config.toml
num_hidden_layers = 14
experts_per_token = 2
d_shared_expert = 128
hidden_act = "swiglu"
moe_layers = [1, 2, 3, 4, 5, 6, 7, 8, 9, 10, 11, 12, 13]
init_std_router = 0.0188
optimizer = "muon_variant"
beta1 = 0.95
batch_tokens = [65536, 131072, 196608]
max_seq_len = 1024
max_steps = 6562
dataset = "wikipedia_en"
Below are experts of layer 3 (counted from 0) of a mixture-of-experts language model. Rows are named router (the router's row for the expert), gate (a neuron's input weights, with its number), up (a neuron's input weights, with its number) and show model dimensions 0-47. Each number is 500 + 50 x the weight over its row's rms, rounded and kept within 0 to 999. Numbers have three digits each.
After each expert's rows: "mostly gets" lists some tokens that are sent to it at least half of the time. This comes from a sample of Wikipedia text that the model never trained on.

# expert 15
router:514411513512509548474586489491493472458491496403473514570546500362467489530569536495344587533481475533467525551480437563559523524502479548462427
gate0:441535538410521504501503545414514407535504431416504535508520464558538461517504582496498506477527528484536513528565498441537482542533495570490470
up0:543488474434440518518446464426491480511470504536516574518535439487485419460549449515407508570489568530475518493566535466515452553394537503477454
gate1:432514529549509433443488499532499515494466464498562517499529459522527521461554427542560453492559447459497496457536548540439550448511437451605436
up1:569507596529486479544432584588457434518562504470508555531548531378422479493568513509408557489450518479446483543564516430435461487559546413493498
gate2:531525488545490479414540525435607496438451486492461436455497520508502479488586563506471482467497535552486492482468398589550515660585432407426475
up2:567565509473512455495496569454559517466468451388410461504456511534516471511558432541461468414483530488572503537574500524609426536549441537414413
gate3:566463464458484585475504462427466512526448434519438494517535455446532518511484490569482547456513485488482532479457549414468486482575537535506475
up3:499477476489594444509527534465488470456500498472480385540545464489469580587469474439542507527461525423444573516517540552495543527490537523525474
gate4:556521458470548447492593551407513525504478596531538500488491438540497495557556551549472517451482472450428614502590546495446499485558593513421456
up4:532480454427435502511566479457479545474579472503484521526555518500463482444500472477462528473515538506478562462531534570362525494593444438391466
gate5:484371539492487526517435492497428555540499464414428431530438502565503487562602454508485579535481546485431499530479473595606463463457494487531469
up5:547437489508440556529543522546550481529484510549546592473432499461361478537422436584494453527432473560435547431491443512524546463522630558609503
gate6:494439469554552395465521409446569480434506393409475521491460545468436457596543467398570536438464461442496455532535515499431555447464583489513530
up6:496441523531484506543439467477439500421521430450492564473459471537547506436469525593529396484587529513418489528587543480536510531527487505471485
gate7:539464515495499446486503485515514478536417457524586565593492544476552597563491510520427520514480462574464530510466471492539468440531622455545553
up7:549512483451576445562496519516506497494554553432527529433498473518447453487549466565468514508494558551549496455474528481365461507500376535564603
gate8:494417504413452592562453558420496476419626513520474525457558539496481462503507485462455464535442504563412517529476476444472468522584488550451565
up8:499537498481459469502524453530520472430499501511421582619483506447504451575534424506547422534476436520492473498477485591503543470572462544497440
gate9:577589459516494483475477522555480499476388563514521484457471507539421481532436402487523505488418431609470446541384479452508640566475496544523480
up9:495410491473479572447534608500449546451486479505477499523529594602530507458567486499383427579551471392542517440577493544489522512429549390534510
mostly gets: " British", " Africa", " American", " Ohio", "idae", " California"

# expert 9
router:528387468510508435530512497484517509479518571457458436359540564623484523494574534575576441500506503464474566448626570427481547524503529537498476
gate0:516514414553482428556426531564545450405524563469457483509564467557526435495542485419453464468536502420490449544586566566459526509556508491504561
up0:523520499428545494591487543474523441459356463489544443478460462589445531519508518568463395553509541492551533412469469538423459582398476556460516
gate1:516495471436456509534442559537442544402503591340549506458482576572505497518462548524462473569563454420530533561492506510587481512493383499515472
up1:523467454573518485493478580479513437538472436492406472637535458556561453507518540514449461469405548504489490453520478487394486457586501527400550
gate2:447464544494513519507500448483569459513434455476514504406590575485553554471525508492502532473468508401482415433498518427528475522552439546452513
up2:452437574524499441532509529509525504528390530486542396522502567515428594519499524466460501540446507498495616543522510432486534424530502531507535
gate3:535472561533583591475436559496465473484514536443550521560426428409444505539585450537514362533480441498572552462556431474480487481488463429546485
up3:434575425511527443524457466414511450488465491550534468615505554479512411550543552492523530431592499439502447481408495457604482526510529482511552
gate4:566537431580469473478527580365532513465420577581462554543528588471508458480580511531549465520607547562448526476538492432515487490471549513523548
up4:480543479530592476458459412491412503575523469567440495593445511598534493515421438511454474513527530463509532551548557578474532436474568527550504
gate5:505469450539432415498530428491407484485495400489502426499437543488515549469536604554437543479543566508479444507452426533465478425557475445511500
up5:519540472489455463536564470508400553447508493491538520586472504446489489412532499423428586414533444516470509590480507594547548510524508455497514
gate6:490546505548405462459541599459553534530584581554511527545538556545473517529484604473634564486574497436428502549518542547536440545420485520385542
up6:529438454431428480505489453546506540559518451463534439398565528479505473463478469499468535530497425523580589483584535526494520406429423553536552
gate7:479492567553579519379497537563543504517540497613565517531485496470544512435536547558464509523359426487512519496436458486501513478544514551596549
up7:437487430368576480482499465515566408414446458551545449573524593414542496532500451551458525446553437517481412547520556597538498610640529451443496
gate8:546521519441461502428549395456554417504435409462612512535471501481491394485480502526482553444482538577409526556580502488415549494501576467608487
up8:574412483536420446447455545568558484478549491471466467543537475505539613524578528512519451541525456503480539465550454459557456517513517439489471
gate9:529506404526483488478498558513540468521516533471496495478467497582543571514451521555431601459534562548496512523497515523491535487558493586488574
up9:517531564513430471478505475479435574544457539543521514400469444600504444434532407466461535516499527532515469533549501440493481378497516552458484
mostly gets: "′", " km", "°", "°N", " •", " ft"

# expert 10
router:559504518441467583583487476491422477474478449511516512462491519548402437595518498519515496493592586506405521462535556522486525428541603455465569
gate2:402535469470423499536588525525484426574469543546439507487440575474482578477569503485467489465427494573477506487463470509458460563609589555579447
up2:488469509483554412464554506521443533655405548496480515561553540482412476531462460585476503477499500543501515570442519495447526458516506474544520
gate3:537482539466574503474472497513544565466506504518518589541505559492453483591479520545478581541584481538524390442509518566574574478548471587489489
up3:440568574462424487503486496427495458506585561425572510505467550574467501625368573495542458504482515498504477464531483471427533485554469452542539
gate4:499449461476459513450378444404473381409471469476544527498465490444485433508547502547471476454440478529385432434479500563516614491471393494453456
up4:489516500463404438449521556572588576502433503516525398431546470481511595529484477449544479487478443451471539416516601408481499515507551519481522
gate5:478538509422466467494436472462503472545518480457506517531611506411475495497449489465518520485494487403426524493537479449481459502507476468476555
up5:448416543422538529542518494490538459583494414469561484577420493533500532451527564564456376573488542574508408471529478498472548487457441595536439
gate6:533428388532489515597532482573455480481424469407512513484456454389539484447525520537470512387456534582491490539500432505587603512570517542453540
up6:507583568459563521441465503626525502481499563487555464471516430473442512542364457450416452534485571515493472528523608530519505426465525402464487
gate7:544532509441468481479512443537468467602483542470570565509540514497480509519600629580479519532504600505446578528457584479487448465436494508518571
up7:556458483433536467511531465657543470551439472438540374502540422570407458598560571440533494511452568492456503510475438419424451459398498471552570
gate8:545500477456424512550581457593455507488491560556433436521518510413514570478502431390493564502483468448492481513523583465468535557524540537446458
up8:444515499459388469593457516507523508448491456373484603543484507448515489520449594527541543489563476521453508532516536488488596571489510493497519
gate9:573508583508421430476540485378468429558450449479555554502419568408594427438448471461474574515505561568564528478481438516464565560512595524476540
up9:511496485583524450451417478553501556517530510499570557512501491557495423466555506530511417531491518400447465432545530458556522592397524540559460
gate10:473576484464543489465485424449560552514517452525524480462505518488476509496558491502512532469586486507426521494563469517450554552481416494529435
up10:551511567573527599596467429531552503469418517494471505542466505526535566460490584487396457571544451560462473513513525494410568442516470563464433
gate11:469431462444483535561534592493510590480447637498573531498510509593489522565411492520476503475429404432537486516535585447478497482517487487488463
up11:539475447546484605548578530558500475541458483490492539520474521507439448503490437480479451531467461547534448485496501506475534498507514528528542
mostly gets: "12", "10", "19", "16", "15", "13"

# expert 5
router:517450483485486491476389500564497446495472451562509494467531569603494514528470493502500446474486496524518498498538533442444515549572451410582523
gate0:383491422548516489550475558496443445534458533548499503461531566466504504456532456488492531494602531493552534465551532505460439443506459481423496
up0:473436600439671529561521458495511439461554474464552496506501514499578488516545524477415603529491559616528445546416501536608575443616495455440478
gate1:550576555541495507542559460452461521452601538553480483481600399538446478478463530413555461527518541528453463460500555538433534447576442476507431
up1:507601559499474469532508471513454489557456446550545557567565466461483551505445449520438507498585534522457510441569441476501540496479474463561471
gate2:528567622546381523439505433521486576506478494539568489527603523403410503447464528422534463445470547529525498531497452422461523502554571484507516
up2:466557549531520441490541528549542565590570531488477546513474502542580474589482538497473515499487433444512502466503529333486432426438520603530522
gate3:521529425461426452523480514463469571533474527431524492507517539512594466517415454506429579416517505487463526473518498437522476553520598498532492
up3:405491527524514530519544465417487504575515498512526531354551408455493507461592539489543439459520508481428440518464423488529484535456523539461453
gate4:588426483389480533491462501457550428440484486487474460457468476464569534525531451432478491466459491564618508474542484557526441481540563535507471
up4:518431524512496443498459457397473468536539489448440521514501526520455435433541520400570504533519595507497468586605517513391576509519485477510578
gate5:456520432563544532526540545568474592489426544546617503488449525474516581500473454444521414522409506374546587488518517516530482488521495432476405
up5:391560468536515513490422494565494526409551474479498465497451502598452531552517548447444369549539515373586444501474553485515536496440597455594501
gate6:543512479544550523458517507557565470445551494432480543475485465507421463528486485422470469544511559466465412529464506481474525499543474404439519
up6:556425483497429563469499527514390480481570597493502597521424461502524511479578510442520458562454437525535533519496561547534555540459440504478501
gate7:476474396512636487586536533507597614482482517553516499402500579521449384473490489476488539465537462584518654483487502544517531499505378490466513
up7:447532470449514432480456500558572448486499465594504510503517397537586547456567542594476458502517449606496516409371560579510495534442537470556431
gate8:485484466439451499520514439574419658525529521422564465476443573452593458482505486527467505567517376468510503569473539447484499442512539520463455
up8:495605512487619473500483482433517545453463517507565473422496510503482584517572447473523554451479530543416446499513432489497531611636503344426478
gate9:553448474503512516452412612584553459549536540488480563486432578529533496506530562552571511438455508543471566383513586469503531431536482508449613
up9:486527399532488502565508447500498508482433507659432489504573487443512459564509520525488519515585429589482581548550471478448560515486529571479566
mostly gets: ".\n\n", "==", ").", " $", " .", ").\n\n"

# expert 11
router:521586549518528523566572466488453491428433479480517546560457541442513446441463460438463508469585505537441440530497509498504459425551517503540436
gate2:561514485424456501411524607494477539522522571508542543556492546537487609459536493510605544551636474483514482544459508473513494453375539586577546
up2:455506533556536553472485526463521465381513519594428569448497440514538539497573517453480474527482462416515447540471526585549443513470511537482484
gate3:424420509603544543388483434559476420517543475453478493536455526525527522461506443587597480528466372538464463479545529452618503510485499485523429
up3:439477503513505466489434392533420388526552510553504430487505464462488536490501523475520614494487564528502589495381504513515443566476472551597583
gate4:612628574432467511456553451519491555488489554482532613490489484543554443484491468469500446486496595484601417579493553358413559518508560520543471
up4:507513491545491522532504487355473523524444543508578526585510488507549504427525474477463531513520412536384435550506506423506619496463524611500587
gate5:389586473447503523459510460450471503448518465612463523570493515477431488579571459514463563443456543494499516464503574407502442477521555482524537
up5:521410504564556495492430561445556431513434501575521474423478403549456483502613522470460459531494433500463580485433444497443523530347406485590470
gate6:434491553554523450474501477490569525392569543561407484436456470461494532590488495469470522449549476481528389505438454577529475468529463496439565
up6:532407515436478432471565451485551512535542519477441564435578495531554442535438551515525580538537435484455561520487466541560539484478437539657480
gate7:437474532431523448429541494493608499444563512530490484559526599462473542471520471434534497513451547452453536499449437461530505521496467492483520
up7:501465547530513532513527477457562533502482559518523545518298543608557579482592514447458468636489534486540473426469467460464583552491437506483602
gate8:484464448430409489517470578483492428583556500517565469514567491532526609467446519527487527450560472531519504560539372517467465484497412551545493
up8:505524530476461480454357492467519496509420506491518453458527541592407474495485608572426557507545423505485531469473506399483486423553469524483502
gate9:503464584561447639492476488537503507498574507567519559415437435499545477586528523409430450535522448481503483539446479548523428495500528536410447
up9:506580497521529552506601497510550509479517481532436458523559513486411504456479503520569515496547545535417538468468531532472489508488543541563402
gate10:490510515482480498483525454528584502467561501509526499539524464494458554440532437468471456585507428431455548523461427483490576462527480430529491
up10:477438518534383499482462490457431445498561531552554516410436505455476379465457446535499516522469501557561525486504478481479525607405503484491592
gate11:518489531471480483487562566419431481473494398530454432584459545526521421476535487480416539478485420471453436597493398518567612474454552475554569
up11:474493488563478512475458573500515429503510562430530391610409542529532567451514494574520430573582484507492450489461522432561516447501511493480463
mostly gets: " de", " Le", " El", " al", " Pr", " Sch"

# expert 0
router:442536483598531506481394401509562532522474526592551466521567482710525560537491460584482530487590527497442590465458481536460545498495367557555469
gate2:488512547532517462473468377428529533569512526591464492492530465458519497508462521593525554373464453528439556476542580517466499577433561543488537
up2:475477537511511499510497477462584466463556450588552525490498451534543507504504480558494558436498527446473527447514530501515497627575536545418439
gate3:606481511563529587542446434519624473499513474558548524452454479529544433440478523522475543470507457490459465586480529603426454479532572499559396
up3:552581574523440460462519492464520631440470629516496491547478467481452472552575533509439505579547460528413486455490481550482533444450490512435582
gate4:512420473487433467488521458499483455402532473498463502440522533541553570443532363519512476557467519487451530409602451492463500514606446493570431
up4:450405544542502577458446462562493471537483583584443457608416438538471514484586420487508495576538600572483535542505524386439506459505475427563580
gate5:438637505433534559411583466453570513522430451522454523529536468536498438557473594574546657512482439429551519446563473495446477476501519505480391
up5:500433585520524500381514565457455430588532577506521473571608481529551451534487561551573582569550521420478529533515468442471470508526481452432508
gate6:500465444557455586539481520412550509584444513490489525460488522483460497546558470507372477512415529560442414634496489423495519464540547506516569
up6:518443511483532582511451411499517486473496502548442493544498402582559456578493428526423511473528531425538485525603581475595506497503460447416478
gate7:480511487465506493546551598557503437555471496498479551546541520441491579461453399482490575460437478545447619461475467412511489527572499532544542
up7:499501429549469533445357486573499573489530562439455468540476421450477515521513444479511379525548558493562459543484612499504569546558565545516505
gate8:606495539543519549535531532448523531517603529501509539427500542514553495434504520448496626501485573526621542558536490549527485486553481467415554
up8:447457507545583602489577577475514548505512433515452434518557568551524437564490395463569527511575519475447535535503536430597566507546567459457476
gate9:584509488427540470426551465546539497465507563523509559547450520520640479558519545521536509517518474489466513504556475559514384551535439559498517
up9:532467614394519465620381459518526554491526607510508540500477526435583431463550494507516456489481555490554503534460524474456508435533538451494504
gate10:533512396507479483461382565548510452496528484515462461476495555448444452505675504507475526517550530533427406473568562390472598392433416506581595
up10:504469543460544531504370475617576515522471544489559547521531496561499474424512453400537459544507534473437548449544466483474621481490452469600499
gate11:428502553537556505472438514622519502494429490540539484501554442494547475542478511641469541516488582485467534379465549419500520597532517515431484
up11:536557544476491434449414469488443523503456595446467464437576484566519399541448392444534473545552475455481562541476494511601524499541487549498465
mostly gets: " the", "The", " his", " The", " a", " their"

# expert 13
router:502404483540472509444632555463407521479466539465440459516520458399474556493540399501565483456484542510502546454428486540575431496578638553405435
gate0:537490482502413518514607494525502453546482530516599494464544478519594547548563508604514545522437536542577522518459602502458443494534575468465442
up0:451531533532577477543562453455479403491522539471470472495531524431509581553476482471439450495486547530429545505513433607510563483585435499542485
gate1:513458575476562576492444452404499509543424547488559512558545497511491518528557470578474537470586574426442516517513515530560469496442472428578483
up1:468488463521552478527507524492482487457519500591522443505471551519535442546426451535401625463455477443531532493502521506355536514453475480574538
gate2:542478494486426482484529546576506507517439518492531533631427507464543576480476434534599500488553420510537493566443451498522565456471543491381512
up2:499472557503606485514541467489553553555549619508540554581524463559541362457529441471533525558481572560520474431493430520443446532562468451469499
gate3:461524451524478486526500456484456515563480415471500452475408465441464546514501464500511505552505548443428484561485568503409416405458468517454434
up3:499587537490530543431569470475524524452429441453434486498608491572496475476528517533520425528494487444517446498527448552505474448501515580475401
gate4:515466432461501503507507540580450587550411486522548482597449479504466458493567469518563559497541561511564496553431514608612505491483417495576513
up4:445496453469576541438521392547532485503451477488525546490470480470463625549489449537487526412521528508493549579523573532434477515551480563545506
gate5:445560499468393492487468392456489562520521522469491434492561519408403526464498430461617506507507514632579416508486516538485409492469496526524437
up5:575429442548472522499532552534528460475409493448580550570426383484454387507425425481507431480567500436517510545500541412479468456506442496563613
gate6:402562512471503562508513503510574547438480435502510515535407402500581482502422466513426495444451501471560415516495398523477544550540582583564472
up6:557494439456446518532546513552608546549560510599525420563410540508427443528532483479508440479495510448559444489510465535448440447486456529529539
gate7:477586486508483469493497481451444417492505452415648518516583480402488527438518511532580525429518485574492534522517518430602492422527466487343406
up7:481507404524485533558585428539480473469576523580594480444516504417473468364455507576387470550552468488550426502448491483463578485494440451593461
gate8:534536550489440533423573610469436515442443435471527384459508424429501589463453556509514543508541551593500425578494484442436519508466587550487575
up8:511527510408411437503475469391469454534509540566501520550505448535482518491574448603493489595447560451494554549498503387510566453450524506417550
gate9:528384547506451400526433494492480591454475458467478539457427533546546539478471429623484495473537442381528397522479381535563490462533532511554505
up9:518411566527490508441453490506474483394537514521579555460527595511489571505540425574483536472493456450567525461507475550536516522509422567449532
mostly gets: ")\n", ".\n\n", "\n", "\n\n", "==\n", " |\n\n"

# expert 4
router:519538483537511505594599554551526476538554514490495457468503496487409449455436516539558515405473438503586501496442594487460476521503556471637498
gate2:501484541521522504544472466446395473513491603535579533469537568511490493528420438447616532494496490453515455545424574533528544439550560422463495
up2:472491493589411468484518598503460590532408492515452494468474474551573461517423470472498570456469490548555499453495517513424580517540512423515495
gate3:504515463456512473596500439530589451495512533486508456486513544468538544445458573527421411580467496524441450524553470507542410480587431569515515
up3:462426468483383456522527392515507528536423548469538496568563407545502473500447465421614508518495499503481467515526488578416545548627457552442486
gate4:526472480431454484503443501514480505495493579502429462526505484516519505494448512470449521514538496452479497497484572521586530529427447457475611
up4:513562528485447581506506566440409547490482429462500553617550519418532524584492552507536464482520598474560478540563486509557522502576516595518597
gate5:495453455537491582489419561540533504474649547454462496509529554530439533478328524574492486501555585586488516534488541582528514526449426454546546
up5:453466360538499485472519470483472512460417479513473575532555563555456528562498410441561509489483539547514457470456553441415484450554439442508446
gate6:477430452417496413535489544554528568523514572435533423559542498455520565452448525544464609457459417452460529574449472472459509597481463508579430
up6:552509497509547655575559524450478569512564577468453551452504537527438493485421452532548565549456552451453471494492467532534504447478522462460501
gate7:525463516426554503517420440426529508534537482475513528520532508547460417506503490414499495455432476484564459431514573388456427503492414576481454
up7:494563515494493530528508460551539632515418528522518461508396447455529477525544605497520535499529465539490510559537478471442593542481558525540590
gate8:500443495516478425456436452525492477507514590578523602520461488467478480403496568546618525494516447548556467518485556477438520579518565458557545
up8:545578512481459533520506523461410499483524422510474458488481473441503526524510506538457472544535512576432656566511525523459460538492523498571467
gate9:497551504515544551513503521478443516493492482508593553463508457555470401461415516447511486516439367500465416387521429544527491494573430502574505
up9:497440526531572450581540477529478427485556507540557441471454571510597584505576556499374472536471523552510557601526511506483504497495409552540658
gate10:483521551512400614495520523485558513523517564532497549520393494463503533563559428379456549566500450506494506482554520512551501472516513477533544
up10:523496520544473472515536536502521520471565539499503426542534482482456439473507492494462401508505490471515424499576500526515536527540462436532506
gate11:540542426513580539546532431512570471511504496568428541586503495571462470505572528392507541397530547597490557450487464569480566550558476603590530
up11:441523543514427539446563481477514586547482492486565500521493541640495491555511406491529555505504453557386463460440585453519540479450528514560511
mostly gets: " War", "S", "P", "W", "ak", "sh"

# expert 2
router:442548488473484483502415456468499486554527497476562423462435439452587607503470586516530490509477534580545417549574418518512500614474516558487568
gate2:481554489539513499483543391515604535494458513503555524356425527485604437568512477542521488470476482471464488562525513552470519502546461542498500
up2:491593534492555447520538462492618421445547575351525488519485500501481488485546561445472555511384398462518548571450600473531549532470464479491480
gate3:539426525450560440407552555434449418529428514571469545550442557444554500481550565389342558521597436456461522507508503448538510493471520581436540
up3:495418520482541533462506401589519426388506482482521482512501558498560417495511514507504553503439515471512451453473470533553547524399467628418489
gate4:424445388508537534462602505500479467532551471489506534571395600415507567609457549508556535518433499524471504522505437533486501497481515587580378
up4:563477428522444549440489450454513575520478497583413572520496508476498488408502587577429432449520522540461424444531434432453448521473596514536577
gate5:507499578492505449503570508472509501495494492471536510571444484483542409499474586488452537498618446504457458527518418481555424545531455486470578
up5:449572519517590461471524499494462483478427408427368408474483495503476448505460519452519455504529523522465475513465423530543531493475567432428444
gate6:473521515559455458405526477465438574527487514486514463535458523503544534427421544484487546487513504540523496499439377562504398497541505517492443
up6:444510530433431583462446462493526499468634406506591500493491465539548465481519474593480549446526482536573457512443437585515549531470568584472446
gate7:606475576510436562497565433559541498507512555491498442563519511455500522507483459506501482533459482545437443496514405405481511551531496493554509
up7:439588468536573405548634460523458420468437487521506562464537497498589544476555550480567515415473556566566521446584442571475496534456440474473434
gate8:551465492487498376598527507465546488562316479614555563404466514516512523568512406533507539431389549487529526482475494544506610514491506483445531
up8:509441502440545609525483484563584501486539525441524479526411524554495453516439436455531509419470499483477571500515598613355515474608417434493550
gate9:498353458563418422631511446500587480562490460414544458438514462527552460532451485528534467431592502547529495532569493565466451538477454477544555
up9:546516491500589519421414563535531497446473532442434466605573512533467488459497496403523445488483588508455487476393555476470496538534469495517413
gate10:499514490532525486498506500492525449567441496494504431522491543456530440459575530478540524402471516460542523540552474558502580478485564501581460
up10:547541498490541439494504531474416425510535505413554521561529514492392480584551436571568558514488440496397476514482560569553466412374460533431469
gate11:395484539458537480555517445586544541426507504478416533528487578512449546548506485474516579415520478549543489452460440502545527498641507529541503
up11:483409476480514499504394496522508457529642415504475515521571461557427529572491506497490479398501470492452448468478575496505531423474487590437496
mostly gets: "199", "201", "196", "194", "198", "197"

# expert 6
router:448566473525523566457356474472569546446510440517509490557567513577578467458478454498510518456514476434504532450454519504506479467486537507486485
gate2:510461506425481458547538559513516593530540499436602568482494512499495468455490481443594463535444431408571510479506543501536495510496551529503529
up2:502515448485466539522547458499509556436480513488548550523513494538496526475519423437506533449468396473524481344473483475496505410477507448545514
gate3:546481582427555503514485470545564564522516459435484561506463459450515519427422617506473508502500469601481448569485533455555527509448400445581632
up3:416429599508549493477526442486438466498537563542553514520500581492399488448578548541471564548545356471542527376426504476544501488456546542417576
gate4:542472506568667556542494502526501517478511463530506501491513482458479500510491554494510494464597442511482576417471494505579434506464479471505519
up4:527434535511532539528571577593537468522540547443492501449472579480390530496508483507545451434519640482458497504542601404556485376466520510498536
gate5:538473485491537435420492445502545515501456493471470562515498510517493468452455567510378394465519481518487488507501477522397518431461551522505541
up5:492528469568491550442434571489471438545589455450439580514469550535404565513526596517511424589405475456464457537452405522545443578529546518538470
gate6:570597501495536482593456504567470508531547528461459554473446521521475469512518455487456628495380401525579516566476499434464527480493480545566442
up6:432501489527480469489460539482486507545514591497570481488535581483537508523501626489537456495477431516507415507437526469489480548513483431454483
gate7:456487524506522426397544423536495528537535502462511446481601542557493471463621524488490535517541489497530559456509560491481579572503494499531498
up7:568519499478440518477403484464497516415503506460593512568585511476466577498447567541501413511587393496502487523533478533471455489512469460489493
gate8:449517398492523427500475512487562554414497479396482497482499400608415615566482489442480398498504501483540502549586493509517441505464549446447532
up8:539440524563555500518423505461383506497579467448561477541423563504541473476561534469488486566464511471536456539443420401420533463500497542488473
gate9:459455509489553464440636594502477578548531537512450457496483522498444495494448548413450447493546414499477516538472550511559451484437453457567531
up9:464484565582467502420506478552553527476571533511510526486494615541480497556468540486486442441578543473541458493569394552470471477431482468494453
gate10:401502477495456522515505494519538494533441540468547585491427542506451572451475480512558525560429513529524463532460436383402523569488542541487521
up10:441470476655508480384572502533466487504499509435408474487497538427491491426551528484442418534525372578479399482562517452488471448503470501469360
gate11:488463531468567479460651576499561457486372542474567493436486482480522440490515448507521555485571471505455491555522595487429474467530409442559537
up11:557535486431461661519472592496549483451551550516485440565557488567467492499575506543473431475476548445533474505481531551608456607532499497450482
mostly gets: " he", " was", " first", " has", " also", " it"

# expert 8
router:522598526471515557529557524487426551547514450502557535458472406526367530464492474500531464485451504481405441494553552516426531403439456440495384
gate2:577584541451528499469406565488412541472448443501475456535524435446478497489564557555529564467553479473568566394501521576480541548579442488490526
up2:513564558438435565348513559496533500439496443557504509519537478521484474549505502502509476558441477511530518463547488511532422449402570527471573
gate3:449521401470566543475563450452447473562496565483545593462485537538523536439578440528544541504416473513457527578605458524554561516508540505545480
up3:471529450518432588528472439428409524517481462595442509524519501491576494536442487459462557506484450469584612482492465554522501489552397450559532
gate4:526467489549617564590448482502478418443544626478518522561488504476435501495419495480394566567579454542520483563476571545444405553532412480565441
up4:526537385543509514592535514518501505475486560570505508476483471525621503489493426499531404491478530539456537427457518531520499522546455450476529
gate5:466589492511434450512523496513525537486551442514438561562476484487471401455474545520459516490427580503468508421461528595405446447502567508547400
up5:582536435521475559568485488398420480506473589498480489550598495639406504556518467534523494528597485520544470470439514496470494497489431495505520
gate6:482614577479473535522500597500580485478510441537547557486416554497531554469518486529547407524566572492460509547441567427484355540534527502464490
up6:523455554480492530493566547499544436461511458436449488420575468550440521489572445455537527617541414501499553509480426498582487467529474489516506
gate7:441485458483495614553522406525511549513620540451527472506561545525471499510653535407438514474408498458466525539559481472515514485528449523452505
up7:407502518510515514465487516543503485440468454514561551514579439501546403439507444459544502420552507479572521527517572574432538417542483458462512
gate8:560490392540496434448540489513618602501495454453429514483477442463512539444542497524506489467628531480470574489556455486454529506515533432472526
up8:489535529433494527536531402475535521595486494524501512535463503520471555565491572584599462527450542523570505500421536582503310373510492520494436
gate9:506593528545549585476476506580533547495534586549511491435543532450469455466444509520511566493441507481424507539554446499523503433480449416469511
up9:454543499534492606501492474502492500451497464480478486464479476488495458568445509452522547532499500466624432528569516550482430489432568381524520
gate10:364605466579489542589467521469545519504542517537471560458562556542462517480521475550551519474514430411512524581598433594561519473455526509506509
up10:548527515465528453471422466552441516469495575628469540460520532562621628550463451475581536455512586580529525482432507476451477555462570527580502
gate11:544456570516474501456514432563519511638454480518528503470526489507482475588456495433518499538487495463538489506548543485516525466538570581456433
up11:483561542479474389487555557436532599576492527404497630516611522505444492452533556410520480501590459397442477476481472526553453475523515534510476
mostly gets: " Y", " Me", " X", " La", " O", " Fl"

# expert 12
router:573506423519496527469455496471508460526557522412543582540490445407510468579511493440461500490542571340551435510552438507433534512490383466512490
gate0:466422509533404498442434484488501525575462463486469559559453526547489470438510576473483481502486621455528462496540551481556558537481474531499543
up0:626476515512503530572574524483586501506428515528515623500498589582496592434543473478545545510444472547520470497549461469557484508473496488589452
gate1:476510480504456580496456518498587570500563541564387520492542541416521377486475452559421489436447519517507492513510518451517509489544545535473439
up1:555381575589439467514487430524502448449600471469511546508484533588485587571558468603498598420509493564466465535567484463428431446497500459545474
gate2:444497515518507471522536491530534464584456519478406499419539490530548597540563494490476538501532586591520531540514495359506479513600509408522515
up2:500363573570501508446504520547529489572509451493530437517481513458439497468539584447511470500555550542521361525520553484501427484574498544535517
gate3:514566501499542511563550546463487523472544466525465474584467467530493478430552550569515596491498539562439518430524412522498484514502524586409432
up3:554410547463468583464480502531453501555453407603448477488401500551493564485507465624443532453476542533597577488564511439588523558527434482584511
gate4:517485448576562586365559518554571523439545447484516554499445468526461522504505475560498487455501533519421530422496534479492526478439526526510380
up4:470490505514469480464464516460512528466506502592412485514478526450453507482518577497453450584399652543523424487506482511524365433476498456503499
gate5:579579512483501479528539509516441494443530518548588566578432531494440439507484443583493522420572451483459387448457531510534543435411554426562500
up5:420467547545536455537433547448458463413549456485462552411512476514478530507471442537519521375526469472547477488516467532487528505520526535443436
gate6:491474455522574431403536469520510556484403516536550448529506516447538458426502530578402489459436517479425503450558488504609465507525476582535493
up6:511559462558433518567450508534539406481488555516585577556537506478544548550538401477584458565470493516509488496527539518554567523457504531532517
gate7:431498543531474599492593582492494484512537563513532622474520536465486484543476475498630513547545494520415528511531431557569573440505580477547462
up7:514554533442541465508475534497528503534462526470406555570493490492534447406466548438559506607507554491496341472379446508453494604523521533467487
gate8:546481546470500490496500486499491587511477477480587466546425539484459606459551577497456615523547575491514512475537489471491498488390473510546528
up8:465465550501463466500625462503487524603486518462465588410554528455494487504515514476442448531507510464514485497472472471611507510419516626483548
gate9:479477539458478507571473407440563549548456530547462536432421482564517510443535534499452612530454444498519412445478467536363410493529514425474604
up9:515507448544523489446540499659482532468445527482560422528542476535545452460450481525472460525455475432474514537476518542397459458473419492543452
mostly gets: " and", ",", " or", " but", "),", "\","